Weights of a small mixture-of-experts language model, trained from scratch on English Wikipedia: 7378 steps.
Below are experts of layer 5 (counted from 0) of a mixture-of-experts language model. Rows are named router (the router's row for the expert) and show model dimensions 0-95. Each number is 128 + 32 x the weight over its row's rms, rounded and kept within 0 to 255.
After each expert's rows: "comes before" lists some tokens at least twice as common just after its tokens as in all text; "mostly gets" lists some tokens that are sent to it at least half of the time. This comes from a sample of Wikipedia text that the model never trained on. Tokens count by the router's weight.

# expert 1
router [154 137 168 167 182 122 143  84 127 112  64 195 117 178 116 135  77 163  91 178  84 172 154 209 139 121 127 102 127 145 128 102  95 139 111 122 121 122  92 129 110 129 172 104 154 156 161 141 121 131 117 148 117 145 102  92 155  82 160 148 141 109 141 140  77 138 139 130 154 178  82 140 211 119 155 192 127 142 182 152 153  87  77 206 143 112 149 162 144 121 116 113 127 108 174 109]
comes before: ":", " ", "-", "\n", " /", " ("
mostly gets: "′", "°", "°N", "″N", "″W", " Coordinates"

# expert 3
router [181 120 130 145 131 151 144 156 154 142 131  88 124 121  84 147 125 125  65 110  92 144  97 111 184 167 137  90 114 100 150 142  92 163 110 135 105 126  76 113 115 136 127 147 116 148  69 157  78 165 213 129 129  84 186 136  79  85 126 135 164 222  90  68 148  83 133 124 113 104 134 162 132 114 163 129 114 129 190 143 146 144 133 169 202 106 168 151 109 155  92 142 107 153 105  90]
comes before: "-", "|", "The", "A", "M", "C"
mostly gets: ")\n", "\n", ".\n", " |\n", " =\n\n", ";\n"

# expert 14
router [140 102  92 139 156 160 137 111  53 108 167 153 108 173 133  81  95 137 166  99 143 130 141 111 201 172 100  96 117 154 148  66 133 136 165 144 114 147 106  85 140  34  98 141  78 132  97  98 121 148 111 171 160 100 175 154 186 129 147 145 127  94 169 124 134 177 167 158 174 132 167 133 131  89 179 135 123 150 184 170  89 116 171 134 161 115 147 143 120 165 106 130  93 133 149  82]
comes before: " ", "|", " —;", " \"", " –;", " JPL"
mostly gets: " -", " –", " —;", " —", " *", " –;"

# expert 2
router [ 99  97 117 148 164 109 146  82 149 156 103 196  96 167 109 155 119 131  98 147  95 108  95 173  85 149 141 117  78 159 103 138 105 129 137  80 148 159 105 168 115 118 190 137 141 198 190 161 164 117 125 132 113 129  85 109 144  81 144 166 133 132 168 136  86 117 176  56 130 168  90 118 183 165 146 182  87 158 179 114  98 140 100 127 136 187 159 167 118  90 174 132  91 127 132 123]
comes before: ":", "\n", " by", "==\n", " information", " name"
mostly gets: "″N", " JPL", "Personal", " Preceded", " MPC", "History"

# expert 10
router [164 148  42 137 125 138 138 118  80 112 146 100 107 156 106  76  60 117 111  98 126 187 137  99 151 177 111 104 144  95 135 113 132 128 143  69  80 141  54 137 117 125  91  87 129 114 134 177  65 151  88  80 122 189 178 140  77 124  96 109  96 106  52 160 113 156 156 147 128 101 121 104 112  83 166 161 120  92 118 146 118 113 130  91 157 118 133 173 120 130  72 131 122 123  83 116]
comes before: " ", " |", " and", " is", " (", "-"
mostly gets: ")", "),", "\",", ");", "%)", "]"

# expert 63
router [191 194 104 122  96 148 121 129  86 110 125  91 118 149 104  98 126 108  96  67 121 120 133  76 124 166 202 132 178 115 104  82 108 151 149 109 143  69 111  62 144 192 119 125 115 114  77 154  58 162 120 155 153  99 152 120 128  58 176 135 139 139  99 153 103 117 119 139 130 140 155 138 127  95 156 104 115 122 141 109  85 128 109 116 121  93  94 164 108 127  49 181 130  90  67 110]
comes before: " ", "|", "-", " W", " A", " L"
mostly gets: ")\"", " &", "\"", "\";", "\")", ".,"

# expert 51
router [118 175  64 134 100 101 138 115 158 114 122 117 152 145 110 132 104 162 147 139 108 143 115 165 104 200 178  89 108 135  68 134 142  99 181  94 137  77  75 121 138 122 138  88 151  73 160 122 109 135 140 140 140 103 111 146 141 124 147 126 106 115  77 137 127 136 115 126  91 142  96 181 157 227 191 157 105 142 134  38 120 138 121  91 130 160 187 151 142 130 103 202 103  86  93 132]
comes before: ",", "\n", " (", " of", " in", "."
mostly gets: " States", " Championships", " Cup", " JPL", " Army", " Society"

# expert 29
router [107 118 158 123 102 142 162 105  92 137  84  97 106  52 145 156 130  80  94 103 133  90  68 140 164 150 128 189 129  70 151 134 121 109 115 143 120 190 105 113 102 149  84  97 142 156  92 203 123 140 154 157 143 125 144  43 144  98 161 141 154 118 120  78 167 202 144 110 172 139 108 159 152 134 161 195 163 141 144 125 147 110 142 103 158 127 167 132  79 148 130  82  96 137 105  80]
comes before: "|", " ", "-", " Total", " Party", " Preceded"
mostly gets: "|", " |\n", "|---|---|---|\n", "|---|---|---|---|---|\n", "|---|---|---|---|---|---|\n", "|---|---|---|---|\n"

# expert 41
router [132  93  82 143 185 123 142  65 155 136 162 189 108 151 167 193 114  95  79 143  94 106 114 189  67 127  95  96 120 142  80 120  97 175 178 164 133 146 128 149 124  91 139 188 127 128 129 119 159 144 154 170  71  61 156 128 107 163 159 152  77 113 145 138 115  94 160  87 154 170 128 125 117 106 141 133  84 113 146 110  79 136  81 120 163 170 190 131 152 131 155 103 156 141 138 149]
comes before: "==\n", "\n", ":", " ==\n", "==\n\n", " of"
mostly gets: "See", "Personal", "History", " information", " Genus", "Career"

# expert 55
router [189 174  66 126 131 180  90 126 128 137  60  81 115 112 128 141  73 141  98  93 104 122 181 178 101 165 140 101 127 124  48 121 148 110 160 116 195 102  92 132 149 173 106 131 107 101 154 169 121 119  98  91 148 105 107 123 138  65 110 117 154 124 133 116 132 111 102 119  72 130 131 130 145 187 137 190 118 158 185 105  87 197 112 134 119 128 157 143 136 118 101 180 110 103  75 152]
comes before: ",", " |", "\n", " (", " and", "\n\n"
mostly gets: "shire", " York", "ville", " Angeles", "wood", "ford"

# expert 23
router [137 166 110 164 186 123 165  92 100 149 152  91  99 107 103  76 124 163 112 188 134  93 141  97 194 148 202 153 179 118 136  62 128 142 135 143 177 173 133  43  87 137 175 181 165  94 111 127 120 133 112 101  46 162 131 122 117 128 133 102 151 160 112 143 144 114 120 147 144 139 151 140 139 127  70  90 151 156 126 164 161 132 138 109 133 153 181 148 101 107 123 136 116 133 148 203]
comes before: " the", " ", " a", " his", " this", " their"
mostly gets: " during", " in", " after", " before", " until", " at"